config = dict(
    n_layer=14,
    d_model=192,
    n_experts=48,
    experts_per_token=3,
    d_expert=128,
    d_shared_expert=128,
    activation='swiglu',
    moe_layers=[0, 2, 4, 6, 8, 10, 12],
    router_score='sigmoid',
    normalize_top_k=False,
    routed_scale=1.15,
    balance_loss=0.0188,
    balance_bias=False,
    router_noise=0.05,
    router_logit_norm=1.0,
    init_std_router=0.0155,
    lr_router=0.00043,
    vocab_size=8192,
    norm='rmsnorm',
    norm_eps=1e-05,
    tie_embeddings=False,
    optimizer='adamw',
    lr=0.0021,
    beta1=0.9,
    beta2=0.99,
    batch_tokens=65536,
    seq_len=1024,
    train_tokens=371600000,
    steps=5671,
    dataset='wikipedia_en',
)
Below are experts of layer 4 (counted from 0) of a mixture-of-experts language model. Rows are named router (the router's row for the expert), gate (a neuron's input weights, with its number), up (a neuron's input weights, with its number) and show model dimensions 0-191. Each number is 500 + 40 x the weight over its row's rms, rounded and kept within 0 to 999. Numbers have three digits each.
After each expert's rows: a language model's description of what the expert responds to. This comes from a sample of Wikipedia text that the model never trained on.

# expert 14
router:576501590497426535511472533583562432503423548567528576523529544489496527491493512429548486528520521518518526526583471516456513581480571497481470525519469557575468524455457462475525470458469543427447550496593501507542520466552555502593494490560469568478497484432523498494487510462488506548509493488491480484559539507526461486488518473464475531445482482468512525453532507407491443555478556504575434492436520476507509505466506519540474485494536533516474497499486494458460529425425538527538502476476465549493501516625544437484489533558495480464537501469457498450433476545505471518
gate2:384544539478479497522457518532507550561464518487528431432475451516410430502514445555515583506428444505519487456464457489437459421546529485464513552480527488558476594511540431482520429497501494518459491540520503462462481485453519547506508485483446429559555512559480534554513531526480580532512533562517551453505531533453503480475515488451476496428520515464546459499455521546501476562462486535514495506460519512504501522490506479465446548477485564530400487417502512466521486499474477548534473485521535501431515479580495499429570494573473533461482508537460460471476539432506560554
up2:552578462526517479527505525493537488423515473507490539508491518482556494562532481443557504501548510525482479534509498452502475612502504542547492478493531436518567473483504540559437501476483431445526501467456567568535499528499476451542562538498580505475544506473511529510504552453496497411520549445468508541527443442522502509488422557523459520513477431508462501514527504442477465495480462494540495428549577529570562467400525515500519474428482510476480502510495566546511587494488508455537522522475504549495491495474501566534462503460558459459495577515561405580485451594461459487
gate3:515468539501466459522540468485508482528492510471521409536499433467468490540514406509482489469540502481510444518499483505564493562509464467451485493562502494424524499538543491483488532526489430502581549481490449496446502428582548486500498475404521398478440479472557502531546548429495544533498505550378595456501569572481476504538473476492574566457429481504510504534454523542513543480522512432506463471529553473450483527554487495514494516549499466532540476489487470480532464469491587489514566475508431547546470424432480434500508488513549512533483475480454498479469497509591466472
up3:500413499509511502496505499505441490473495511445483517478498485587477498504495494514491625481474473540496521465509583493528545488518473466594509428477516483482455491546501509501467527434528498465461495512580481458504535532520449559559503425481448525438440500447565465550430589504507434530517567445495459533497521498545511521483413488521538540499492558522532473470409502493520525462455451496490528494474407466591499537535417537454483513494469481466568483478456503506532520551487507460518509613432485529497546534518515486471535493449473533459432598494495567475453477562504505509
Tables and statistics. Table cells, pipes and commas in data tables, units and measures (km, UTC, ±), and words like described, composition, spectators.

# expert 9
router:473526539486568478506509484490533534525504468438469503508525505507465443539514529536488524554379453512562522471540467508558467422521521501548546525383483508461501463553498529484527502473439474496475437564562492473454509519499501482490489466527464514543551482523497524517476553543451529551562554518509479503431509503503538549535379498460552531435504541459720538497494478494507474542514549486482493466506465514521570547507516521541512508497541494544563499488498471526554502503500491563515492495497550512427596520437500490459486548490536524481439485486449489490558529493532473486
gate0:460500451566462538406495550458478523490444517470547546505536468496539539458520512521462383485482502532466474509538552522493497504572437471526490456499512483484532500477436457478503496494530506583556479521529565510494535496485464515505525546434448476496495513509466564430464535406525428518466426483569489435469489491521533507493449574486509511563476590546564528500435530425529495440509503430495493510504532467493536583513602491535480519526478578457480512441520469490493470562456528458511420529455498435471551529530479571462546482458464445540466498557516503496456485505493547553
up0:508497553562547466420536521433454500483571463520500508500527468537460465454472485543420471554430430555481540437510511467531500491433476527523499509532538447533544491587384437498471412438501554532511505521499507523510509516588504505441511502498494444466501468490491458547465488509426457499509469440460514511470454516452526456493442507510420505501459553537566493469467506428510550495517508461511568527501491418491499537529554447438475521506500517451477498497547524490511462504505480462477496510528509569540514563506533522496523550555484456432413513450548497563469498458420406556
gate1:506596514547518484578526519517476546483558505515524564440545545517485485507415476467474462520525551443519528439443464566539541436489477450461488500497504498617473490476442572448551519476491551425490513462518497516525474545537492449506502425456489509507546517455564494547530500502503506515529561590555506488493539470551466497461428439495515524479496532439563545497486566481402569514491485523468438479513455488543584476558553454527460527544501547462493492512459562514550516451514476449511516549490495551426458507552519490482486512492489458505420487585416531516496503511544505512
up1:583464419586393544470448507474540485503494517537543513494513441563495535477550418500445535511528473509488502541521593515392514528457591536504470485464488533457500608503483520585522553496529436532519433533502547465412508468493498511547510552525466543494513514494560491515529443509517537499506444456503498529507544500510489474543517535498507440478505434512410454510554436565506484578501498509523469534511526558439463526480479564454507447434486492515484594512501496481485539561468513483440545402540496491494516537513530530497483526559457499543510487498494512429522477535489478520
Year digits, infobox values. Digits inside years and date ranges, such as 18(02) and 19(89), plus infobox values like Kingdom: Animalia.

# expert 19
router:551441564473479467526543551439535475506525546514541567541504542498514486482512472502447532492508536518513527525522507507507562583478580523509491493504547490520539452449502462502502517504471545513507491485535556484553492548616427518539467472481498557503514542482492406561505479480484556502488578527453473559510499421482509496483534515570466475546437462486483444477504588498447576481559495518520509475449459462503528467440461479441531423518548449496544519492488581510484555537483474427465542553514387565581478480471520438512532473514520505449539522450478440498560480588476459520
gate0:529549497473532501521548452521479527550532556520469473483551508539484536543533516517567392468526548507553499444483461577512456444490530456475466502559471489499380480521406519529450560527489482474428529438457510428456536530496505508500462517426519474454484508546501588471506460452561480528555553558549424575482534445513508484478511449496475517517518482481549514517513566438471458461491551424465536490542459542445540425485549425525486521425477503552511520499467576458527533428481436477455482502514481446499453502520451472492439477527528506478459525533520498502521555553515470498
up0:568490481481527600477497521506498547509542523550520538507505495455614485568548476499552460536545573498484497447532455511439476525434492578523438535554467516462458503548451483553500518451461561451454500489528498449495565477573506543515494532457490523458512472468464535480502504450492515508605509479530490469483541473532491485467456457436451492500533482571503446495455534463491486502517502478483483439599498545499434497495475464532468534503465529445537553538527532431448509490388441522428458535575452465521550536545475510499459485522476559429411498479494463472565532523550514518
gate1:522477512464459474464472513501514498481472507514537502538445440494537536543477516538528516529478407491623494518526383506526509525474540512546482582479508504535514375488544471501474464465512542484478574439510547526553555512584511441567511508546501505542463454476604478529487493411493514506555505505463490530544503430550459567530576514452454478483470511510524466473446471511485503538502447513462457477486499447483526466533455531548586512517447510494465442412446485475478544459526485460502531508517462498528518454582553443471523445507510457495585504523519466470536486518542552569
up1:507523474522503578453425482545623515529482525535463513434517524502518517526462485461524419512489492526511518553603583479411563486409548493555491452502481524449505526436473519463460497485515476481460510496511520441572489477530508537512571448552469531521536511400466582502537525462463462500464473484515544477493496452442490458534480515501465498496510495465527418571503453448537454534383491477483469506481469512504472545494446494515452537462519501487464540552561519426504443512435504541475435478545470420472510504524466500449478479467484533468495523465527506405519483532424470514
Announcing and decision verbs. Past-tense verbs after a subject, such as proposed, decided, launched, scheduled, plus the subject "it" and digits in video-game and sports text.

# expert 13
router:456445560424548515561479459512545488490480425486492472471477559519566407461484492548487547476376496466479516527460459515480444473461485470490508495491503533525526526516508498550492449519487487512475468539494540469517501577429467510547482504508525454483472467567493433524518553516563520456489544539471457458536476461462434465562505448478450420521500513543501487481523471497464514554495515531502459547584583514524534464393508507579531502475466487472505531529568495458482464452487523467532521443521545550609570516495424537465518534488508514490485569573482415525514539514536562551
gate0:481472529515508508504395508461484491564524585392502441550531547511550483499555492470549558471481499488556477493480557587490393495484510390486480524571494590496464504552527481468529514530453502443473544541448511444504454530514444475459501472566500520480565465452540520482529495500506495537517537514455424440511547445490485484414478477447453523489454523506594453509465516555515457462529508518520474516506525531498569517518501426555480493524495432440447459507409544482531502540506510547494420504495515467446533497529532456499512436530542560509473511520469498507459488471415500487
up0:472524494491480542454557548531465453503426465531455503482482436497500552561476567495480455607531489519506524547487470448516505480582511536554528521465346519579535490498538495574496516493569470534514486496509518534462505473496504531422572528511477462554537463494478516533555509489504433472497551454492533536492548599539542525514527557538537479522464518461498521457460544380574521483512477481484520519504434503538414504517463565474484561506513511505557547492487453502472531503504512450521477488543514504496464485439509500424429518459535497541529441475514514515610523480529577492
gate1:421471484552470509486519480509521551518547481471493493472533498508533428572547494506514534475429491491476454549490515555485481524457461574529483502486474494489474596482458514502484472438501500486431508530463506465498494442417517461538531556500523471540491470499553463489522522500542527497514531516626461427479578477431513444494517404475494507510475482468507518500511404516453501418495431477516540558510566476518459529508458470492442515452505570473505521470489507470534417518487427440610472552449465450490533477584529462483484538570472473534574500547489434504558549523530433490
up1:536461518476481489544444483495500490524505584467499484525538461456521506550507491512494520507455482533507417506394456429523480492497481527461521469469529416473468492406437430502435449515538560573486473487522472524492609565516597604503538458512570499463459551470456459572508490471514510463453510487485530507460533494527498468545480507449425482446448484458483428554485464469563504460455504439560488458577502445497479507459478496480506569451456530501555506504521488469527479451504526540484468583521532512523553465479468468572521470442483518538500433464552534472521545571496520513
Taxonomy text pieces. Word-initial pieces in species lists and biology descriptions, such as cal(amolopha), par(asitic), adj(acent), described, and line breaks between species.

# expert 20
router:450529483522508492501511546522455506461480475530493462505445502531511522476458410425441525474486480593468505570443544509385496419482568525470469520510493492460520451491510463470532472457519473576427528581466514480491503497432490524498502578429480556540436489540476524490557432481500496530477468496506516472536545438466565503534449462515429503489635520492499516494484557474532511548531427512541516483520454504468440496460501547473535489400481474461413522416423506474512487547551475477462497501600511428557475475538446496503528481501490473501474514507527508478491473551487545504
gate0:462527433515488423563450461516506458520498548437545496517489436462535467531546431495508437512395527445532445449604557503473551417487553509486491494534489493518530536492470505540499512477519477505528479560514523469543555452490530484508507521507514530572449432482496563493486559466500579472499422410489534554540533531445523517580534449472502503484553533413455505526427452564535552494459466516507509497552593565574520504528486457527488438524516481512485455461519486524490553526516482486447502416536522524493492544514509582491475484556472493502458430536518477451478540547492480521
up0:426537417420510397525435485534479498548510504450503480483508459478577521505543425509442469481464480448535499458544520473456427428495500488509420503527483512461520459534532441431488444464489446592441435525459524473549498560494526471486489524501503452550432467533443537496525467387523521496483467475484557509562512539444481485545520413504419478468527514565484511475457479457522504501478479491505483422561533479484480484491496523505502516445453440564461477402556497542473577472547492484530488470559486472548487508498443488558503438462472508512478492526545462509463530540517550509
gate1:495506510516528467480474501527475504594548516559483435453442500462498486480532537482570449513523466550492435495518547529488479482461526446504534555512432538479474533441512497474561411510488512519563531523456588518422473472480553493437525536526493467518533481485478571453463496490517471543539476487559477504445530514525502396467488502434572446488547514505455459554564452445527491507489446521479510562508498492507551508537500498472516480461511549489509532439507487478492504508491569595463447389531595508512513515571546480473466485499474476531478512499484522541545601612554423541
up1:546542448529491466528453495448481511503514527538554531400604526541508465485482491521464538557524425514497450548517497510538484503516510426481501504518574441534545409504511457464465426488525522463546519434448490455549508474559479514506459562501452472521480473545530470531508459445411508502494570491442480514544459510482570475418514485581567455415450476436485463546509526505465560512503524495499525458508427440506446514439482505407559498493531486491542452488559500470554498513495493466491410456480526494497449520486523528549547459511545513492446528606460523506546506471480463475
Infobox list dashes. Line-start hyphens and labels in infobox-style lists such as Batting, Class, Running time, plus line breaks, colons and table pipes.

# expert 17
router:452519487467575468499518482523549504516533482435487496481517456445554480508485519536505530596408481483534556483487468471541489368510473452545521538407542503508480477513485554460546473528495423506542461529518398439477531513475479502508419444520491548544499533477513542480491536478485457480507466473459507542402469517468533517588440485518567554461462498471587525514483488515522495529531552538485470522498478471536545534479538538554459515434500450575471536476535505536565546581519491527485481471509499496418589505416528425502517461452533535452469532476468528513528573501497502508
gate11:494502584507463502524457524463514537505512507551481459496524534556495543488505486486472538405486615472521537519511502497368527460503509468520503430524478543442462529466517485515562518449534494527560448490509495506547498558462477462512500529447492526578470512490486576437574498499491546443502522480491515462529476470488498469495512488474546588510549405500481480539519491546485524529464492527607522414424485488476504536520477473496409481418429482484482517459530469505607505486488525481520435474590542542502540540502545505516515472492485536525522609464498462443540565492434531493
up11:565454438488517540469567462493522526465513416376497488541432458547512537488488506506458497503480445531473541483602520470539501455498477497476484503453411547457491439441506475509482441479472498544528478462484511472413477481520490506479515456466512530457543545539466456511476398487533479475512605495510554493495485621502422503510499480605507524533484484500499486531426490509460453482527527486394526468558498509526510493483503460480534516557523519478483497504477493539457559460452486451480459501493507553513523458421469416508487575437457446554509463515540523476502416534508536487
gate12:526542514496485545522493530410497468508454522521552443445527515416515527541527543439421421507490489557501431525510497522548461469459550460522487502483531479518503524510510471451548422570559510461576515494497519587529509464482501482508506522468532544503494484550536551483484586515512436464479548455564518492402509478499478514482568557481559542570468444464572427532569448480496483458484522468492452493507478546446500469550474503524574447515539487492512542489509525496483555464540514567462416436495453403459493498468533548508483562439475514491507462417542551532490542452475492536
up12:414513438481517495437540487509484475528516454515497502472496520474529479464516475485481487458480525535496442536493515452467551470560548468587461516493471499496434475480455443531540485502497554500491569464469583540494477559487477486534531501559512545507474499434477513412467530477516436519513482519530518534562519445583477445527475481508490558514497531544479574523455590484542504502563491487535481526488537528495510491467494482473519524508454491389402532435511529465549503538497483458499502474609521458563456524412564560518417438525458486503458534546585477418498480506461487396
Years and Time zone. The word zone in infobox lines "Time zone: UTC", plus year digits after "in" or an opening parenthesis, like (1967.

# expert 47
router:491525454494580480517545485424497504465472348441455494540522458572451442498546520549536538410490377506480536489492402527534495500526496583486525507524510429534510453544530500493460518476477512553505534569508518514497519492482533415444459421516511454488462480551511431524522458480519533526541422459460482496468465489507528499494588448542568519499460504505436483542466472490474524471493558491475524476499506447556526516504523523490526541560478460499494490463512485536528514493531486449588514471451583500491575520431542501486534505429516532504539495541508519563526450478512574499
gate0:502502489469485570513478585423464462512542591411499518532525469442504545522465539478502465506509514484513492474502517504555445515472494478458440556572554544465505446552468512500509453463504543515476499419477546521521517503530552506524591462561456516442494486525475557547433523516532499568477485548492476520500510562556465440458421570445502528496531466499553464517504434517540444518461509590507479479491449511433503591543498474499502593465533525421481542454463505551541411515481477512500496567510493486498582452547507498469500499517513514506569576452444477479459500440466551476
up0:447515527480518476516513451545456539543468580597462492451501485451467528453496558465553539408505501430498478533424475445461459489435475566454461446476509549514449495538426515494549490515459580492481484469498540504492521557476575515533537575521453463473455492457504482462508442520508472459502621526513575519500498531482435523463527495496452451445486512476529460489500487522490574431510454499471462507490485437524466512504456449498493463473549533523507525479575561504469424521481501553522575403450500442489516469531500488485447524473468440525435499510542497553528543446571447484
gate1:533512452507498511454558495477438491500526444542548516471493513485539521498570394465540498483553519524482551426482479418521544487462526596460456462404411518472460443466433568565458470497424504474457470450496473495505508529559508518560497466488481511511538504443526483516508487547507534496517452460492601549463527501509540550520465468506474522521542497545520443443525510443508523400501583530506545517571450505431470546558508582479476475450615563470538488521581518484511502515545526477459483491487480436544468504483494483479512460493461543473553496481463481463560465480479495496
up1:520520464522519495487507542517504440512529556520516536477585579499489522466532535504517441500481452469472484512438490484379488461519512426482494528501511490497559455460534516510444524478557493456523505480482509531514481415452488489464443524458542554470499541533486540563495461559503484474464588480499382597548424565512447402520383501512463416484553519551472516485468562478475473492479498491446552523494500541476462473506451514477472527478501514529447547490500519417568496494568468498442540535459500530533473515554478492560495483506510536404525496514488567445481517439448463484
Abstract noun endings. Endings of academic and abstract nouns such as -istics, -itions, theory, systems, movement, often after "the" and before "of".

# expert 42
router:537467528542494554406508514468461465486538481413506539536436495550461448476514524505524544437538529483473510498478518525557459504466485547477435572520536521546494576507572494523443481449492523419501590444480552537534497502491458485502445533581566426507456449543579453485549550513436485487537551472449505467423520503470488528502529506518521503527495508568427459488504548570565529473480473492439513475534551515476563475447452501506492468543499444526474457507488560519502513487444520427447492585438474532446432504495520443543503448473438458477516447526497521537504433485523463541
gate0:533481575486486465472514538489525518473502467453552417486459513507484471456503488463527532536504513504584528504497508526496476450461539491537552550478479453521490475549529461550499584443488523528501455515488487579514481483620493428475484495465549449545475445508521478484548509466507498513543513426490497458525535446528578492490404445426511585452463558457534550502528521496449508478541471502506450416534522458503502422513481518477538480562475564480431525484501469509528449446503494435521452552523397566465551531531590544475424533493531501525517532520459472444526505444560433522
up0:373403496498497497443480554541461486472434434453523492510518476473555413512518459477521602494499476547488493504505622487521488441463476504529542507529485445454478496531465495568412539498407481507521526506477519501483498511515490491445514553464503500464509538557479440518431448554509457463454460437496512501550444493463518502462491491576466509458485585523493524490507553534543560502541457550507566497536475417468518515498476520450501540570462473546534468497457549517528519583440500503466558515551462495459510545528539456530519444535482486508541584492469537536510478483531442550
gate1:499481523561390568505530465447494541462522495506516524466521531478549553465490542544557447514533513483469471386442467493471477489476563515484531481435533567443467449560470524527533477520529552521562452516408486537481508576505481482447543565483509457488542541539484517510463467556469469466534481556516436498510516549508547492494437519529537494504486475494487547474492580428514525557566500576572482512519567509428478513547473536494496552506581509499538513491527488525542565508467521534463554516497501509467471476514484508514438467465492506408464514577420529587464512406491454474
up1:545520588537449433434478473461543479479495519496484460507442485455490567496498516529481510445537524485513490547480476472476522508459575530474491499499513531517512468572478491555533479539551485566453471445431529454507499540582499435579530475543558434525548513540573468533537481543496412498576517540385483453503577498468505498490498492503510472462485573510513542461508606459467581504506500502571451425530522512469519466572471581573502551530521517419532512504501538549591558537452478571517535494458531548491495486534498503507484524469551515424451504501498493501507502498483492479
Commas and new/various. Commas ending clauses before which or and, plus the, new, various, numerous, few, and text-start fragments.

# expert 6
router:475461487535456450476505498466442553506456507503476510512514558476496384511455540484496504427477473497517436513505500517505485500500495542537494505490494523540493531556437509541512583442495506510481467551500536426502505459454554479398534438537466493448515490516422553450508521471549548492535439457492527514442465502516503527421334518511485547503536521500524544425526490560476555465483412496516509540555483555500452579560531519500509449507483500500600513521426519484540501558543479490465484481515596526515561532445515558487546515553432480487517443528474516514545492515441479524
gate2:504459470523506439516490520428448568548470472495503563480544476510516467548470485454497528454506557488490500502473486482487424476531417498415462478472485532531510455568403486547494470442528515535504494459522521488491502566412471454522519565505453498511478569503528586515498473555536500497492487515519526471538476532472513506455612498428555537461450518457499542464518527555467486504504438541498464526440480480483490517483584531474449549526455580471542462477493496520573520485539475429475547460456478505435468552559550559494435557552485468488494521376519525519439505470436521566
up2:470501522461578515555499507547500494483462499506523435586481520456500476521551539519529497565512517522545465614495559493508559554492446476477494557546453527453585504458454452424476441504515499368489562467445515491478514465494511511517529506495499474554510474489445560487515486514517498512487518409449488419474559493528481534500582464586493491498532517490560489562560500452507500504540502450495527429554426571489537499535499441528509510519505542490523485527425499482533463524504559502550557543520499496582502434546513464529464437491540523437461453500523493490555615481481496511
gate3:438483470504620497472383508563459454546497563538473482505554445485507495460608431450522505530506504563519535454484534533436448477526512466511481515470482450514435537516475483559528455560496455476479536494502470511554518516501510484489489498506487537480531507516450505491498496483511540429502502423526529542525479513436468446470474477474530507408539559483505467495520522537518485512519456541582464508587545550567555516520443495516422530459471486510453433451551465487466476520497445505434520575563502524468548571517554523531541505418445462531447505460461500491432498531506581459
up3:472518446421606455495514526504495476517450502457458540482481520477437470488498440556581550406509485506533554538517511478509530509623507487480461490524499478500538542421461460530508474444522528507475491486538571477524491446508488510568482553565463511529500470488444574546478518433537512512473497413451467475497394494577504455534500467511511503487519475505577495509456467529515488491427452469451501506486536507454540498517503485494459497496373541500529465506533483555515513463481561531515529556466457466507433528467464520514527503491470476522486550474501527471493595454475646518
Middle year digits. Middle digits of four-digit years such as 1'9'81, plus pronouns like him, her, them and word pieces right after opening quotes.

# expert 30
router:454480455545487524444475516538539594479560515522484527536542446518490476471442504522539517445604472491470465451467511475517510503501521449502482436447456490434520546477523511553482503425525493540519493516443488569505499469527504497472499515458505482496477541498430507512515481465502509503458492530557564508521484566528479524430568480516476409513449500505516550556479579518388494563442426513562513579527462484441476590431475475510449571437440490506539432522531528509509543498550556448468531520476508439578482500491429511504437590485481442495481518541438538520495508451480463504
gate0:458531410485500524519511543504469490535499520446494488536555550499488486486532457496516536505491452538539517558526520493525488427555473465542505544448440420505471496491520500496509447500480423477429481499420485476508490505476518449431504454487480547432553537512472503573512428501517539484467472469482508608507503466458496545478505485466473526512415463512499664510499476528444507487554537440499526475493481561496533534484499481474502425405522496516448476481541489455547541530561464484555447459526521520486534557503459496519577488529555493427445563607490482497550494485551428436
up0:471536400497512550538533562520486439530528507512539449452518437504528515479525479528486508437483447506571463473566491478473476482465461487501510479460527452478536466475486530527483502544491497534516517461538594497444479432509455515520452415484550564502500487426457566449544545541493479476520514512501516413526582470478456478473386474471593595461513443486501523412548477508538449552509492478475489441516573472496528503419532548523506506519470519556504560419466523544477459573514517521496485518554455531454434523483485488535497458458504529603498521535452525491550468521478451492
gate1:483486471484507459538464496465454515464509502536419517447522512497464478501464510530492422436481538494498389484543441460531528458440516541509480445526541477570502443590454461497459451534533500502546459506487507510430552507452583441476491572425435470405443520489466485555513508475485497512524522570505570532499477504467517455550468587438428524478477483508514550524522602522464576532468536459485460435482448474485510497480539444398499523548514492488539528521558492456460495481558506498453495498457493510497516573510485495450523520448497525520490542476460517513515483494607419502
up1:496524531559498494459517480570545420509461506517547462597501516409511429651459512555492522521534479483486490496498509511451432575540460551557534500431520506539502543466471548503493527497522517579505504508475512494562485495487486537448565482553517560530562472542487461475496524424517550475500540423544530522473528528547498620458488496494559444482471507481488404453521490519507493465577421485568511507523547521562550499533494482535486545527472578453519521512460502479553553468529522530549497498468483517461495469437516475477528517510449561518490482526463471474575513512439502448
Quoted word starts. First word piece right after an opening quote or apostrophe (le, ad, t, s), plus table pipes in filmographies.

# expert 11
router:451465491467513489462502472521510467465518503545496484474452505492533496493466523479508541551471431554444512427579490493405439430467476489538518581545500487476558482478537460556453488482518482488411535558517539493556525468448573526510509495495559493554424473555500521505514570498579492474511466534519560449514580515447454466482520444502505454488618531449536511517525514481554504522486498509564514504481486456540528575476528540460508532448518564433497519433451505410472548467519498483499573452504423421533487466578497465448513437481494479473478467554549488497444444559505491509
gate0:552527552475461532481459518460488544463539528443542536531470419466530498500537521481456556508543526533544474482600528547522512487548491463554496501496445545536599523544473514476535508406522509516442561505451463506510470462534476427539541450519495475518494529453561526454488498446450478515485544461489538494489485454434500488555492446513512559434493461487472501441510432491523540542470494474488448527508490463494501552520597545494480552509468510472481533493429593429489506512458442510526517526514476521416434481513501423474413541484420426524504398438525458490465528484436473544
up0:474467450487478476489540533531490506502517513519517506490505572507541463476549511537511464443504437473446509480487488436507498522579509535553503459471474409455456334469565496503429472521505532496571456521476466483491549492403503433490481461465496459466521479483469539532495493479470478540510371437519520556568454556458487457445443558542525547530535536515503448501461392531480545524443499544522593445546540551570481514499500467524480496504512402544515556501477498549514490504518517547451518505489503505510500502507552552552511514494533469465518559507503432536500459514444512455
gate1:504572589473495419475539512470515488514560485511502500516557513511549513537499529511418491508419452470512522536528492495500425434517552440455543504568508490514572540479480452442549416513570547558504538518445591508530512495490519497501504471462537519514502491474574506454532478608496457455441522505458406451486470502522485501486517485467473445501526488562493548482571485462580515489440506537512530499448584543488551544552483490476552541462488558506604472478493534499543481515500613534536472577501486477442488496498531498515501451544484532532507432439505536498469556511489447512
up1:511491486514416385468518480520508467522486462517429460495521472494493463399525542500492472565592495502470548492528472488527447484415511471493460599512471569540483502552536444433481471470513445527450511454546489536536443511501515482473471516444496518532476426597503492526479486539497550563521476438503441468510447546527503521475431465517425521525528474544476474491467481447582468517516498452482502480479455525465474598533535474509493427481511464470530487528522449498467422482538561469541475509509540561483535534487512544468494494490470501524522482374397442449504488554525523484
Coordinates and table cells. Digits after the decimal point in geographic coordinates, empty table cells and pipes, line breaks and infobox fields like Fire: Kent.

# expert 29
router:508466518462486496487493492524535480489538536520518510492532467469437542490509499408528515544503511545497492526495509539450531454480573533564529562525479560414509543521479486570523458455505488500411506590524504441465462458600521513543519495496471517475490508449505458589499491528534497465488470519456490458548545456448479482434504415491429524500535529440546518516457544475462478540503512514545500534480478503487502535510498539367476508471596538447481536505464510491529536473476441528412495491606386530487527540551594446447461465519520467511454480528498506498573438524503466534
gate0:507489579493470524489446544452446478527516494537551495571487564533489516426535379489438541469428506479509524467488584554460497474507505492591481517428542496428556514507503455452498472549488514508445481506452555476423473507566501485531499487540479572513561473481531529572508515473495509489470584496511515521504481443447525507460528463452461424428461509474544507487394549483566551494456508551579485465460546556556492487510505537461496503518494518538496512491505574538463461560507520398565468484487481559490519522506492500487510444506515484554528462522513493503513433528467396469
up0:528445522542497465529533523492521508528557544528536450551479483470451517574499477561553505531420450572491495508539448541527555530515484446454523490467532514494500471457478568500523514506473460504526523532476556534561544504505476440442541548476570481461537555470478510524519490528533521500487595550454446523499533475519519552534517497513575544463472558518538517515534472463519523547484527507470549498458472528451489544471475562504533463510517459500423609456500472452535559535496488437567564490517481478432536390521439458542513509486537504625501500554476469513558494464395422474
gate1:460496482544423471535485483550539429455552474575442480520453472522524455450463428437561462525462477511528502424456445556511439510530458547479483521488497517450513546519438563524554466501549525504538511487530479528547581520496572506555589453570528506452460530497475427484493547476515508541486487463485489528518539543463453478435494513504491505521512469483458490475463538481502495554512588557600499555532530517544511504531506481451433524452464588511525471409457467538485480502518486419444462526528439516489462555500502417588515459505454464506527478544484493434482526531503469556
up1:561520529525490466569480457510563542549510469543472489488501584506449506572581423544485505511558470547531582466462459490505504507516523533493470522473480539422522500432460467452498519525523501507479470503471488469520457541527534533498494473501465544471453546459504485454517494492530523519464467521547461591486503471493528445544565471488567467531506486505525574547547570499470397452501541503520431429530449513485539457510533539467426451527459464547477537486510543489517500491470589496483433501498459623545438440565497445519466459490544481481506421518471442492515490480554519390
Section-opening words, geography. Words opening a line or section in place and demographics articles, such as Local, local, Demographics, and the first heading digit.

# expert 1
router:516452552459549537521468596470546505514485472532467509543429525566573503483519523490505564440517432559463562487503568505538587549536499512484452540486518473524550445479556448513437558513556526492552490514522537570577541541526454535470482529458532534451502469463422502524501475517494516474437486543482511480477433470453447484416520529549461500538429449527472457519487486513463545446572485492496514473543479506486458437434430440507548482500500479513509495553486477506399498508545438511518549476491470520506470499435519581571601511442566530510487474462532508543498491445481490497
gate0:380517540562474500574472490505525523516464531440526490526489549402409485481447451485559514459452511467529491510542516443391559542459540521571506475472529543513512527542485506521534499485542479487461524544452504539511528462494458440573562515513509533514542477493461570448508448439488538518486520503485578485440538569537453439534506525534508553432502493510498478509563523516504520576553503484444523500522552525446580493488470631467473467465446552495557537504463456430533526529525539475465505570477511472473537484511516482523548551512461465547480466461498542456467538491479456523
up0:479512465475485514558535510534488555503482525487417547531574514515516429500597463567491465499465460520483485519469534513539413510498467481476498481419584473492499546530498479497526486546424537526578449559390512517492428553411466542461462520470482535466488516555460461505448469483501541458430480513498509480448502482447483526511496507459501528540504496490528570433537466505520489510487445566506483551520517510533504563493529453525535463526499532463471507446536511482439506542611521518446426544507579566536570559488484503518521515438495571503569515542449489517524419451435482518
gate1:521530497562502508504510497494467475450483507476517470428469469539479503547430467445523495398434525581540504488544500558472504537494434483459449494485442572499442517496558530550473447533507522495514522434548384559494490493545449538538527547494534512592476576468496558582503514537553423506487468468518583503436516501474517495488544599489531508513500553543559437532533523493485516512528438513454404483464555498474552493571537489470502498534512506517499541519447496469542455542418478563516514422424507476483549494524514436451507534523476479515495484516555518457471459529528502451
up1:408459463503557561503449485539466462549416511498476489502457513512513533540466499422519517511475535477461496510472476534474505556489556479519444488446500545436523496487531498460524454569533541538616506501522505561573425517504550583545459466448454467492512460479466523519454546523497482556422460472472460490444470507466489532428481561521471480493526475426569459534493510560554465516496430473447449470528500500510545473466509448562521502482487462546500503479482534469408450536449457527480506486558500470561544475493503442526571522476523511523439506460530548533479450532524637497
Digits and section words. Single digits in tables and numbered lists, and the first piece of section headings after ==, such as Pro(duction), After(math).